Below are experts of layer 9 (counted from 0) of a mixture-of-experts language model. Rows are named router (the router's row for the expert), gate (a neuron's input weights, with its number), up (a neuron's input weights, with its number), down (a neuron's output weights, with its number) and show model dimensions 0-63. Each number is 500 + 25 x the weight over its row's rms, rounded and kept within 0 to 999. Numbers have three digits each.
After each expert's rows: a language model's description of what the expert responds to; "comes after" lists some tokens at least twice as common just before its tokens as in all text. This comes from a sample of Wikipedia text that the model never trained on. Tokens count by the router's weight.

# expert 45
router:505471512495460462488486474471516464457495512505545524478500442482560493474496515546468507514505463511485497536485509502507517491446531491474514485451496484522511467500484514514544518515490481
gate0:472497464518515474500533515447484523522526519513498525476486407479491492483502499547525479494484533513498493456551544487452539495462507516505505470494476527504483531505514502524503492516509542
up0:492522459476518497483495494511481484474480521535488520481464480521507495524509490509494521490524518492464509504531505579481469528528501478558485511512481506478512521459503511487481475493518484
down0:516527498584507477465505531494504493485498521523440563511494473473515491501459504502496499562474498537518477454526495470469517516523497528535485490488473481535529482511430514542503510488510503
gate1:519510475529494475509456484480497535540535495533501516541515470505454513503456525547485519521563479514467507527489462496469508486534493459533494492503490502520526473530495510476561525539470547
up1:475477469472504535460501461461552541495519496531491500539533554498507500479481508441528492458508492494468479497475512493560503479469509445510501486492515493506492501498524455504468447517468513
down1:470495496511508546527496472466497515527463526507506507508491509495479450517484544513462520469498519481452442476487513496476485517520475495476497499491506511486524479495524508550512545522507475
gate2:525493561517483506500457519492498491491444514486476498486491495535477454543506513518462477475484482518524480516558492480445451518488476521510515484505484528479495511476517515502507494452463493
up2:475475459483543469495466509489503474506495520492527517438497492513497473467538493528477542490512508458522489515503491472499488533498498464524476489480472507505501535449514478552485494510492506
down2:464501517529469477514504502463508495490501513490562491481453525527487516494496489458493515483449504508470516511478542482514462533493525515472536508518492507452492527474529473531471512474507490
gate3:487476521484483483487484455499517453489491493489481474515498464473533508476461511546489496510507471493407516524467478489524501546499508474488507498486508503490521479517474518508485492479503504
up3:497507479503505509516540474521519531522484477498511540474507550495518500493506508469437506522543521526471486504499510512526456510500487449528512569503523519489491487504456533502507540533482477
down3:513519497516527506490477544518466509505502483473467502496517486516455498511502481491518496552498512463507494515501489529495493495491410505491516487493487479472465492534514495491503480496494522
It responds to: Colons, dashes, semicolons and pipes that separate fields in lists, infoboxes and tables, e.g. Spanish:, Occupation:, - Counterfeit.
comes after: "\n", "3", "4", " | MF", "6", "015"

# expert 30
router:492510529527499488504506531441493467482482456491565520478463464512535499487527517536503478451487489522492498536518506470492500502480568507480551443470480478512465503523537507498501509505482496
gate0:523491525528453488488510538479501476527496509499462470488490489516497511506451490484541468424490500521489484514496489481518502489474496500422492517479537496484527537516455504522502513513484503
up0:469479509520489509494499476467534490532510456500500440540537518467492550484522507530528475495497489495498492477524520483519495469482496513478510506518503491476466482529488483494464557576488441
down0:497521485503497497507516515527505506493485490498528525483471456551474470470495516445497523515482514496471510522488528496449527494523432564518483510467515530478503538520490525482505501479487536
gate1:509489474511500506502515556472504511493499516509551535512498476496504486497508503513442463558541505490483501490529520461497467535500472511528507510499491515501470469525517504486479507491486481
up1:457499483503497480493484524493525476508483514491498538467478437502512490493502523462510452550537498514459516499531473484512448543489492487521497500497524510481454487479477510506538504481500537
down1:498503465499473523518474502530501532515547525477543476495474478469501553516485483465524459475496552504486485501499485468510471493487528496526543511535501486470477492502512510482507513490445536
gate2:467487533487516492448500528500512524495502488516510523538460496472502485490479525483542488487497514507543472484484487488478465490472467477550471492487496555490515513556478515503507497475486458
up2:499470528464527531503542492527510468493552480505528456502520528455505500462521526523507525474493485518502506513490466471472529490461501497518529550487485525519495507516492503491509473533493482
down2:479506510456479488550551492528485536471532489479490475509498517466505483538469536501490446541539479518495501538473516489489475502505549520483448529486496540460516510441527486545531509504472507
gate3:473534536488463505492517473491509461484519512520514528504442495491503476552505497496477519470462492525502475520511491524510469510491512491558484524502485531495545524479513490513546499512481512
up3:505493517485469519513511475533510496504527487513540487469479531482515503576497499452492536517449511502510491556487498507517490498499501489458506479527463501476505533494509471505483526485482491
down3:479553458519498482494505518534497506477481462509531500542529471472530520473480502493501499521461472543520512447504469505507482481481477461545467497482509498487481506535495463508479486524445463
It responds to: Line breaks, closing parentheses, semicolons and table pipes that end list items, table cells or infobox fields, such as "(paperback)" or "Editor-in-Chief".
comes after: " |", ")", " |  |", ".", "==", " ="

# expert 34
router:489455503493501511439499496461519460507497472508513492466466521506513520537478529521456488495504500499513515520462515511552511514430532506497509457437511472507471522525486519495497499508482497
gate0:470468485531483527506495509461468472467529520461536481543468526486496522502505532485486519505511500497475516491469496495506567479535525471482515463532493540494489481491516498504484475517479480
up0:485494485511510478509507467498492520481468479435520536505512507517532521505497480482526487492467526474449498498500515524496541474520521478490543492497530502523473531504528537519521496507488522
down0:508517442491502536501496534507488511471501518525445493525512466560474510498496487527479490516537529519541492471536451528514505499483510496503489467484482512521503501525464492480523479450501526
gate1:501550480480492529480483476509489455492521467549483497518499491544510490515448530531461484496524523487512486536459473506480551437536494518448511491523536496530486506488510488504546481476478517
up1:477481468467512509535516463529481504483521515567532512478529507518456460491495535511499510509477522472504507480465551479441498479484520505486494443537517482509524496513522476502511517540487496
down1:503528493514486453482481518488481524477460486480515468470484494510516496534504485473450480461500567461487535505508482449516513523482488478512506490508443454495488475527533494523511477474473493
gate2:529473519502513477540489523470462455462556466515523447492513489506478508501503497515490539466510472491501511510478473508510560464480538521464478474445491473515546518525485488495493469532502458
up2:508479505457570493497469475547463479517462514543486529490471496560509517507512480485468489501512491483429474526515513491482471502535510480507450487487520475505499501515512515498517455454436540
down2:503489488430467490472537513493548527519547506498501506483527499537565485525509495497539527530475524496516545445495498498511479472530524507514488484562501531487491493492500528462523498545514502
gate3:458501483502480512514472522483532501510500461526566463517526527494473499506493551553494506476498476518540531507462506522506500567500500495503505436503476487484503508494477532511502523467490496
up3:482517513489471500472531485447490566502504478486494479491449507463471516511532514485506456491487508473496483498503469507512501497552483465520536471500508472526511495502505535501519479507476466
down3:435515519495507475463482501483511521518462491465478503514534579508509512444463534509530474522479499467513504501493524498487543497457466503505481529473498515492439483503517513504491523512501492
It responds to: Last digits of four-digit years after 1 or 2 (975, 017, 990), and nouns like years, season, century, debut, countries.
comes after: "1", "2", " in", "8", "86", "88"

# expert 54
router:532470511506501483462491497422536468461509501482546491534521440486512493486520521532481506521490485517468499496503497512536498476493533468446505464452492493504491494535491528514493496528503492
gate0:511495469512512485483485515462424466529492494482499498499498511491467466485490500491500455513502469470475502553472460461483450483494538533499505500494483525506498498520461493518467515517514471
up0:480529512498454492476525495544486504497492490504500456524495506503491447505542505502529493545499527506540552489488529508521472467481520533540499509484493485472507559499492519456506546470548452
down0:506500507541492470486444472512524515496493460517494504473494504520498471499536507503528541480470474512481503523488496470437494547487505499510492467471491481525497510489572496522512524530525454
gate1:531495464495480547516514473471466441484522502476516502485486480468511481473501516465489490473485503502506498507545478512480475492488531488481480477474487532476486521497480463442527497542553532
up1:485508503475513485496471513502465469531524513518539492508510537523503474474519518518497481513517486512517522501514473494504536514473537530521514473463507527532472465552498499524475465444490458
down1:491494494486477450517493526433505477534470504510451556525463502519485520502515488539485518506488526547477519492517513511513493506458441488451504519496511499530492453476499525494494471507504486
gate2:480444531493520513510516494468513461509477527507499474534484483508518510506498497567527519490512483449512486497526510459471543521483496509502484460499500499504487512458501494483457496528507456
up2:544533488494515589510525544535497463530467516469444541533493505511503452508514493474480466492487501500533487507554497481476471486502501480530491462533487515513512490491536484489518542476498489
down2:496517472515493528521515516474476462460529479514504507471494482473507487521511477507547470519495505519500505517514513450497532485505530477472516515417505492555498489572469518518517540523502514
gate3:510509535534525481470468503490518487447490493505541467534501454477532507505551532515466502492524498496488535493490482545485502434482514509471487483509480476484488494535496473508480523492512463
up3:489545508462498484522514465514508538534501535491486518522527510506474521463493467504530507508508545569469465505513549480492500529506468454491487509537516490495507462490483535496515509515489505
down3:478517507507486474481537504480501521439499509497519477508532486516471503520540498485462466511505509564515532434515485510508451462501455535509524489474480510454493457516498430518494513493484518
It responds to: Capital single letters or short capitals starting names or words, often at line starts, such as Ch in Chile, B in Base, L.
comes after: "\n", "\n\n", " at", " | \"", " |  |", "|"

# expert 40
router:518467490512524460494471502474488489480526457508517533498474498521507505498520539525471478472493505495471485530508480472539492469524543490497497463420477491510500512502462524488545475534503491
gate0:508471543529498495501521490439541504489514477495464480448527490486517512473512528526526472512503465545493500546485506461508553502463499501505492473509479489529497466519473510509498498530487462
up0:475528473500521481528470519510456467498481512531482521521518516500499508518496489511466507470505509441431476534502464498529491495515489509518472487502535517458556488507476490526508533480472467
down0:485521512487507533514504494509539507533460521536495502516515497472531488459465547522514469511508522481525512520484486504506477528499515505478489454495486463506496501448509506496503508464555466
gate1:435504502533497519496495491462513493486515493529537456519465500498477549523519515451545467476493507471459522506488503496474494534513515492521479523511502534499500475538493433502506493491482503
up1:521522488506493452512469536516496453495537529498491503464439479485473491544489520475506518492496504536497485497515524468513535481457515462481462514486496467552501531483498524520514527475553487
down1:479483505492492508494511546500465522502464525508515452476500518495469454468500518537489556525492497518481520517482507521491546541437506520541483483522510455555500466528496502473463475473526478
gate2:526545535505445514485530482435490494516510508517489540474518472526537480509503503504522466513540486526486479522506523506521508518515525510496478493451528466504530509521490510504503479506490485
up2:523522532465465525489507441542538511494516483505475501476535472463515478494514495491505531504506481507466547515505517513493542515494509477483533501537520495515498533468552458482510473539488512
down2:493483463474497481467493531531528494503462464484503511499533484494552524498472517504457522491520503531480543492532507509486482509540543465508480477532492530538464521466456516491498481511489501
gate3:536468480510478470446484482520516468514496495481521495487466510451486517466488488458482476488482489481528483494475563522479514477493506520499500473426479521515481528476547537517481524475511488
up3:437484538484468505469482497500537477562494500486521507455548460500539480445484517541493489477490475503533548470485516530468485507477481500514526484482508474519471489488519497484506509447467550
down3:546551502531478508544545482501489523495534511479535534518503475466528500509515522506518477503548542508503505513530460505486528523515564446471490477475488497503534539489503487473575488451526513
It responds to: Single digits and small numbers in tables, scores and lists, and number words like two, three, four, e.g. Game 2, 5 | 1.
comes after: " | ", " ", "| ", "–", "; ", " ("

# expert 17
router:505458512493509492455483495473479492478489457530514487486504455493524508490470528518489500498515482490466522543456484500542518489490538539492488447481497473522505502503514520496520467519489486
gate0:529489472502568511436496476510469458533477503479470513480480478545531532472489516498462516524524502488486492527493451508514498493510510502520494470482496512536513502565524517489528485486545504
up0:455502502526504499495525531515512504517532473506545476529502515463454525491502498468435497516545512493486463483542467544570490506473494504494494493456494523501492514494523499520477516482537500
down0:517520451470515510540495503514499473479492506539493500458545517518499509518512565524531491472476500485468498503508538499473506520513505538489524492511506474491511510529510440509481487558527529
gate1:477481534497447485478491533517517475487492419506496535518521515522495509501503493505537502490450453481472514479478483517535497515489495495508462532493517529505507487472517493521494515506515520
up1:485515478478472526489560470523532476504497533523498526517551496520503507492536514485515477499511501484508437527492487482519453550496495465518477526483470481425501533516468517499487524501487503
down1:456543486456454455483495465505464504484502510473488478482503482480506508440496510502563508460510537488504559480540490479491461478526509449509503476489521504530424498493482530493515453522521483
gate2:539493480506533478506464471512448492486542478542496471519486485525480470512477518525473467505459479502475477539527460499540503500525512489535481466507481504542524545549520509530502455505482490
up2:486484518514489497492482494498465510490526500476541465508518510485484505493497495488471484495533510472510457478544505555456539476504467501464482435519508493473503459512506472478487480487496536
down2:548496492500530489505511479506535517510477484514511529487488499520442477483516506501485464503537471507504454535502457486494488530479521481488529563552514514503475532560468469506464492465524536
gate3:511483513520469444533497518489466482411520521461527485459548425518500532485505494489515509512509517483461471518469505492495478486468509525517472490484506479523550473541469499512537487497509501
up3:482476494463494458505478465531533469495451512464494541473511518522490487506509469550469506459475453457496507510517494486558495524507465469531479495489461515508496521493493478497526486483475470
down3:467521500501453504477516531503495519488488482498506523478478479480507518538504494498538522525509488454532505484459484516502524480491482526494472494516480470537472447511468462477498523492488541
It responds to: Words and table separators in sports articles: played, won, scored, footballer, for, over, and pipes or line breaks in squad tables.
comes after: "\n", "2", " |", "–", "\n\n", "0"

# expert 53
router:557509501544519494521482500478507475479519474496566528507479515503488497515485585514498470491524493529478489509512477518504512512497516501466506482440489509505501531528445497489497540475518518
gate0:508545489501505547523531492461486465502478513503514487518485525491451495525482533516481463489555490502457531489544428500524460537514497503486496483511463490493486514522482484528492539504515478
up0:474466490538461505500501524510502538511492470500525445505518497511484490522474498491491483498543504502517523517499509559553532530530474521473489514537517479499496501469499528500486501433488508
down0:519514529468512471536491504482527470532483488568485490489510502517490491500479523557509486508542534505495456471487485473517501484501453491541538479512544506480491469491494503507509496530487516
gate1:540528472514517519502541467492482490485522513456484471509493515528524495510479485490481468473500512512469474557528434498493551563479474504494494529470478493513510522526438496480532477506495486
up1:512477503489519496479490517527481480494463480532458478511498486516497498527575458505511483514467495471469520500514557534484489491530492482489500516487528510515495502473490490518506465470449495
down1:524476472512523525525481469511526501510492459510485529501488584452528519490492479494477490474497534534472511516497460516511548500511561534485469495467506468457513496537495507503450542500491494
gate2:507460501504533484506446462501512471483519446477511464479469490463482480507549513505524534474494514481475491501504466478489473466464498497537511491483480537494497529461493475506488529511501497
up2:482478490468506468478491468474500515507508499514505460499497476525514519509465470477495509442469472448476551507496490541560505486496538494504482479483484469530494490417495482501491434523517483
down2:463507526513470508501525537535478524520524503482503532465531557499475503513476520519504529520540501501490485484484466469513520503473520479511503531521505476519464438510507542497514489463522491
gate3:522524530503485527498488504495504434521507531487466554495508481509510522460535509515530461518513511538500513501474503536494468509519529494487500553494536502499490493502474503469492496458483537
up3:541513483527508485515521493489509548505461520522507483534485531486467514522474526461511508473499499495560471523502446468511487493468490510480529483510464520535525535555498493502466564463459508
down3:527494528482514514520495501525530472493475534471490513496534552501511456510493503496535494527487500491498546483496544498483476480458466567484465514524561472482488495472472503497485516521536510
It responds to: The first digit of years and day numbers after month names, Founded:, or born, plus month tokens like June, March.
comes after: ", ", " in ", " (", " ", "| ", "- "

# expert 59
router:503484541504475503494473459441505514492477477509511518487502471479515486482475524562502513483514490509460502508467523501531519486472521456461491479427524473479515490496482557502530495511485485
gate0:553543501511490510483485553472479507525479533496498543519512491542488502518529516506484461534488511526511487474520499544519480489470516483508503493473547523479485505528486548491529520450526505
up0:529498471503496511499531487490491483460512513479497510539496544440518468467494500512479542469450478495458481535495489468495547548534485499476515511466501484499510543501469562486494507508537479
down0:464520514481479496496532495499523524474501511513485551476512530451504520502506569517487454515524464473526498476515480517437486510488507519482442502482514498523524455454480491493499498502522510
gate1:545507467490523471471501525494457527501477516506532516516507525459475462498510525498498513456517504454471515525519490503517510509523492454489484457503474501501495472463482487511501498510498475
up1:490504467528484482507502513512499485463481512509570538534497494449525524464485498495515501525484499486527495497507489543504504499500507549517489511470444516536511514488499426502515454517518556
down1:541485511488549442505529512537489515515474523478530498531469500450515510510458499458475513496485508501503434530524507496500487509499458514512511496496512537520514520515502526493518493531524484
gate2:498529488526512481442511510478499508565486519496500466487489483518505530542498549489503492499527498491482503509523468487503498516524510457508524462509463519519489519501486510499502515488493561
up2:502468475514477475506490559502501553486493496466486500435525518472445496512529522493530530512498461524465499473503532536522493522502471469462518487545495484492497506451477502508485506495463538
down2:506522487529481507523495481524504542523501547517535490462487502485497511512514476463532459489535468486457449501519474489527496477522466497465507524514443424477467472485505495492504484515481511
gate3:538491531490477536504543471499532443480466510470492471465504529490496462519511515536525450519511488518554516534509486501539483500522517498492460456516485459477496456532493524477503468522531487
up3:534464467464481471541478516522488525479489522534502501513461459504491488514521494480500514495523521556445479492477512523483491525427501537488506550478499499499522512481526454491525515531458476
down3:542442505510510512521452481483484495455507462520481480553471537504489519545512477551440515493521525462486505526474498485458459498492472510462497516510489485486490476481502512521543473513537498
It responds to: Single capital letters starting a word after line breaks, table pipes, commas or quotes, such as S, K, T, A.
comes after: "\n\n", "\n", " | \"", " \"", "/", "==="

# expert 24
router:513484518547501488477513508466493504493496481484512488487486474528557502457495504510507495508530505515505497515532462500507490522479539494457536421437500473497470519531507506490517512505490501
gate0:468497474494518453503486523485523538530515492504513491460457527522470507545469518514456485444498515510516505467484526488499506489513489482507479520480518500507427489499482505533513503500500541
up0:470506478479537517479542557477465513486508461549553490519492482494516510459469492514489503522486485462558510516491501516507524498514490479466513500525489546501491444516539488509504490523472495
down0:516534482524523498526495526550510517477513494492478468531466515520486540525480512520472529485484498492529493514484487513511475514503505515488517535441523515489480487530477473524474504515477505
gate1:533467441509498526489508521496489472525479506524537517506496545504498464551475491473496470494507506489483492511483493530493462585465551507522491536505486526541544532521539499523508511471498493
up1:546515478495495467521500549500514548468482518498492492548478542508467520461481483478499484466461538531520460461440516469530550493498500507486516506509562508495492518515505490492529527515527465
down1:551502537503504498494486499512496512462522527475478464475498488528505504498516505511512541525516481498488558506501523499522481546522466547476502482509444484502487481490472523496475520549527454
gate2:481569515509509474527508556522450464515490487486504501470497467508488490468497521514484487513495472514516492468507484490535500541500508474480487550470566506466495504510473537495549511447505543
up2:524502543492462499481511503493543508488509487475512517451548514467523476497502517510484555514474492507520497482533541533535509553499479476489540524489503494484521463505454514478460542522509509
down2:488522517498464469508491510494494520476503492467488469552506494460501544473477544501507493537510503472461517515466540525468477518536444514524477558505529490559510480532478469511551486509491484
gate3:539487474474482485453491533533532525482477470484481515446486484525463511497499520530452495493499482463473540531501500484490535541491485467453470439489553477503459515444521506481516483500483522
up3:475491518514483495508450499508494481470468518451518495508537556493489525509514514442480493530521526484491486539501460493538492474489496550509484523496497523515476534520479518461471459471497506
down3:504499526488474528522523473509566447505484490489510509545482527501528518479480481482479501503535516503498479463494536553517502509486572498498489477499491505497545530507486518519477478509482501
It responds to: Line breaks and table row openers in lists and infoboxes, plus prepositions such as at, from and under in running prose.
comes after: "\n", " |", ")", " |  |", "==", "==="

# expert 55
router:515497533494486470482512497455523471492494516513556515522499465524533494505504545545531481524482487505503482489505491522510497512494569456479524490496453484512486524465491536505513466493527492
gate0:549461501518480507506490535504482493544496484486510505488463504508496471474480523516464526496555476505480501523510515482473544538517532491476512502494482482537469479513476484510538507507477507
up0:478521469467527514484490493522492493522483437488429453511504488531526548512457485489535523470494514475473504503493475553526529472530518504471465498505499491493481540510517516469523506525461518
down0:543507514466492510493490503515536503500483536514528507536499484425479553511505472521505503473528494482476529514476471513514504504433501538439525560469528498489510516520494471485498527456448486
gate1:464518514478512549509503517482474499506494508509497504498500539504455498526491524460538536446469510473504498483501502474511502455514507494479460481506501517487432488496550513487499470490459537
up1:494539507561471465531499498489490505502491456553492487478484485504448508498506472501481512494504515503499518472468507481435522487539498460474531517477503489542455472507484472495466498487542473
down1:524502498489481474521488530498528470481487496460506494497521480517468472473519439486520518486540465525508424507474472501542497506454486523481513510543456490497523475469534469497508460534515470
gate2:431493525463475498500520511478516482532519514501560500515510506455486520485436496518453519539507496512501522490503473480536523491502512501558489547495472522491486508510492482490555492466509489
up2:463505525521481500498530531486532508507513527502530439489495464496483513542516475525493495527480517505481512529450466504510506507515517525479465545495494501478500473513506509505525459455500510
down2:496470520425519531471500527504496465507470551491517507556456500468457539476492466536492533455490502510497537537496496517516518522536460502503490518491481501494510493552456544517523480507522506
gate3:516499507503514493490462513504547519498541534518510496526490512499494472543514505487509490475452495504521487528470457474524492522474518526470470503516474496512494499488544480498473489540510491
up3:479499500485469475524505512495528476469449470502491545490538488538484453485520505493508489496474520524473507468495485469499474498523522486508489507489542492508486530479505509434524516439500521
down3:498463531483491527551533463523506510514504493493480522484487494492525494487489482508512515494516486483434467515497489496497469523529503534496576516526483514516536447483537455514490495493505501
It responds to: Punctuation between numbers in statistics tables and coordinates, such as decimal points, ) |, % |, semicolons, and °W / separators.
comes after: "0", "3", "4", "5", "1", "6"

# expert 52
router:491480485520488476501493520452508481492557485494545489503475505504499497528512556544502504480477508511508489507500459463544517501489532454496531463458481486522512532504478524485529500491537493
gate0:496522495478446518508482541513452480486513521506459453519532484488514514525488492479539510492481490443491531506441492503476492488485488539442465495502510501511495515495429474515464497517497487
up0:481499510494529520500517482517449473501489527511525528491465504465487468507512500530453518494507469470483539484484532483436502487512507500503506482485526531524503478490510450565518507487542525
down0:525495478455489520499522518480501525446499483538479495526474476472557509508486527479543451473502514499513546443464508510525471495529516508503464477527494474480442488488472525491475490528495550
gate1:479515501468465506492481499477514471529521502477510480520521497524460506523484520476542455453541529508507511496487517482496531489508479494488462483521504509504478532443512472488524525473532557
up1:481460482491510485486507503511495458510481486468479501532543494514494511494500441478467471470514520530518479460534526508522456505523494513506446565509488448521508524468497543465496498526535510
down1:478525497504490494507461523504491507495544536497509510464511495484531513500486554504486512496500531518487458544472519523477468491490477475521509511496481498480490480506479514511541508459545489
gate2:490515527464482475492502516475466504525482495468472519501544493509487499506538491491532546473500518490474478468507430468523514518521484456454489513505541567470510533516506476519515487502493497
up2:486486503512486513521458528476476493522499498481508505483522492494495519490487493453518512511480512448499494477473472478451486519522502494519491523529481553501501477444497486517490505445474494
down2:494506485547486501480535470519468491541479523479516514479500525524505487536490507514472527502457525458530468501520526482504497489473535457466502479518498548485512503502508510499510496474478505
gate3:497485498501471462491510513467560476499492506460488505513500508445503503490492529469503490502519501501491513488482478486507549527518532482523487518498544512498506499508522483491472560485514537
up3:531469501510498572513460515522498533493516465509529500480540476498538514492464506510491531530523484519473526500475483552445459516520483516542502528498501489545490481482468479486510477525502479
down3:454542511496477496506514500484514521523528473480491507471485542516508480503489517499512491459483472464473482500469506506533498467540485507516507436475512492514496530491503506540560512484516535
It responds to: Two-digit numbers in tables, coordinates, percentages, populations and chart positions, often after commas or decimal points: 87, 25, 44, 36.
comes after: " | ", ".", " ", ",", "| ", "; "

# expert 7
router:519471482486486499410461515469535452486516480497537501488514490491525499476510542541481505503487478493511515520486470530554521531504558483498527459477485461510511496502488513480502475511491472
gate0:513485514464533472472454466468530483426498477541469487538498499497512501490474514481446493489500490474492538510477453486499521484545532518497443489485511531534502479526499487486550495525509473
up0:545518501534482511524477538547536514496475518505474495482485490517510530516499490515525495510518506489513474547511449475485464517480471507516508497496521563480501493523506505462465515492505503
down0:481561515507515509507505500498464513512527495567516504471494526492518517508467547505512509517498511470475514473510515516511470540471511505497503469505513518526528482497468521520449543513519528
gate1:495454482479487446445491497471473511524503527524494478505502497499517487485539524454495480552489483454464488557486450560531486513501534490538460495504473499489510476517513522482470484487445463
up1:469451518509470501526475483514478460496492480453552486509508524487505498450536443533489520499503448476515496477518522508492472484484517501473450448498533500512486523515490521482478462489510489
down1:513522504474533518497515474504533530507492472513493511499549503479494531521478513493503493496517569474501539493458471506488503535539439502468464503479539487487465473473506469499527513514527513
gate2:530479469499518507496482514507505467507499486497512529502543454441490522441511516514545498508530459497467497571485471517532504512500495495471486479502526541468462495548513511504499506497515529
up2:421456514532489519486461492531522467512520485476510494481482521485547499455474524508507517477510513498464513505511535521480526482442533531548526486472484483516518526488468458515478514460494506
down2:545506538510513490514439510495491486481481495493482512502515522502523470509516555518481527516502497451484506538527484446483513507508504494475514454534473488470516506452500489453535513461469514
gate3:520531480489471500515499512502526466472493471520517474470521501478447519483475522496517490469470491542454455501472545480487505527549517517506474481499506471494525493527553509515531494496502485
up3:476464500472501549490471480529502504468501526503494480469519460480530520503463534493440517526522485465485516504483489483514507499535488502473448490516473489535498481513506472526480478524466492
down3:461479452504494542532510488486498551501509463511444467474459513532495509503520493497443546509508505487512515490498523456507483488525498511514518467496474506495497533511528469502482549520504454
It responds to: Year digits after a leading 1 or 2 (1'963', 2'021'), time and sequence words like After, When, until the, and sentence-opening The.
comes after: "2", "1", "0", "–", "7", "6"

# expert 16
router:507521528477488508499476512426502500475474469515544498491478458468505475479509553529486464495515465500480491533481522509571543517497574497497494490471502465513486534526440502465550521527518538
gate0:517539521491500510519500487494509502497490452518481522535469502485516517491484515504530502502508464508533502473491491501498552501497568533510526467483501495482509520533491507497455519460472510
up0:489539511486502518516504504489521504534502520535500525515518536511498522518509508548447468502543486502501507446502493524502482486533506484520478527498543538479480461487496503461462505503468480
down0:446506482503562505528494517504484503493495469488488534495503471484477467493480506483500516480503483502544441514524530494476496503480478463463493486473463461544494501475474465523512527510526488
gate1:508492504478481506507480510507516508509460455522489544472478461450522468466492519474531451464505507554503510533504498483513430489504525534524490504496490530470494508535504509492529481500528457
up1:458516439486528505513519506535495502443532498464503508520485506494492528462507464435480542545527494497516480476507500474479513503486479499520494486504525501514525521453515494529454542501496463
down1:465524461521519528448495518493498478510451481528520478507485492500431496451542507548439538487525484503493484501530511494485514491514513511493514451497482530478492508485477515522451506470524498
gate2:454493486506517463513480528488519522486483482493510512464485479489534520497573503456508503491527477543506518493538481524562540559487489479514466472476487475482517494466501513473511489503506492
up2:483488500503495526495493460528542479508493502553522489485508525484474515502532468499518509481476487483520477474525505462482508483479486520495532507511475491456484483508508510496423524458474483
down2:493492522490488534483477499498467526462496506503457513516514498500497496463476459477525503497503522488473498498488522479545486479542460528480502495520521504504480509526493537518512519489496503
gate3:500491504495484515509510515439479484478518488510483528500490506534487527447537493527525506509520530519519492514470494523532584454533506500494527470496515502510499514494507509517531531566527532
up3:481501441514482476490499521527499480466478532495511491501500507491480450537548492467524476463458492499483498552494495486527469477487542546500483496507516540511511499518536487493502477495513503
down3:486508487511549548452491498472492513512515473484471521508483531499515513484479499526503504530519492486543505478524500509488511507514500469498446510508490474504500523530487556491500546534519493
It responds to: Paragraph breaks and wiki heading markers (==, ===, ====) around section titles like See also, Diet, Roads, Participating teams.
comes after: "\n\n", ".", "==", " =", "===", " =="

# expert 50
router:512498487476501496502489506477512462472553489518528497490467479505496505523527538535495514484506507505512499516510480480536510504491567484504485470446456475501503505507501493484525478535529484
gate0:527509485503478485504479504525563456516491500525488492487559472499496493490509486466526491461496506441470502555480458495515498537519538542488492491465520504503531492538468441514493516557523514
up0:469476499508513471496543477521509478483494503500503516504516476509516495481497508502464498512495494510431510511456558484498489488498477515457546529472514488502502574517547491503477469498509504
down0:495461471520478508477540517520515502500456488493473503533480482527484518534500484511505451499496528520537522461497491480498523487510547514538467523487498485512545493514525508511542546500498534
gate1:540516504490501497485514503503507467497540499546533482485458478550483495523512476501547478483519524547470463539458463463490500512521501463511486512469519507475495565507506489486552520537492527
up1:517455485497476528502495516496508545495509497486527495511499531483516475486504525512512505500472510488532504413484545528532548506479452502468525518543537497510499513471492496504487506488522496
down1:488522534518481455531564495466508498483520510482529498516518492471469491505528520458509458508508459532504433553467526495479498468530490487478508490495483524527490522476491510535502560502513452
gate2:490462504488536455494467505454476531538522496549495530473456514493470503479479516507499493488474486509500540481492531468413492460488492483528504505511528539517468500505498490513508476488506530
up2:499466473469498516502495500473448482510543498535528482466482516494461518488514523532486518460508489496510507490498532518531510479479529502486477512496493487515517463444480511490515453497533492
down2:475469498550483484490514505453526493525506489509434502458507550497513498531475482497511467519500536491532481471499509462474501452548498524526487518521512519479540477456518494535511520522517476
gate3:553481497554516541509433481510500449502501518520515487498480471480480508484480515523498489504542504485483532501478458498497536459517527548464507470497486540499514448511507474477482484507464496
up3:493507510477489496498506460497516547487499484472497534500519510500477482503474497501536487475509524459469502466511487499539477505533472515504467534497490500453488455498494500478528485490471481
down3:532497518481481492520503491510498518491523467473519494499508467517533479483508525480526503492487478562517522494488478543550544565519564480487451467519519453481504519508449523509491534477529509
It responds to: Numbers in tables, statistics and lists, usually between pipe separators, such as 0, 19, 1.4 km, 15 in race results.
comes after: " | ", "| ", " ", "; ", "–", "."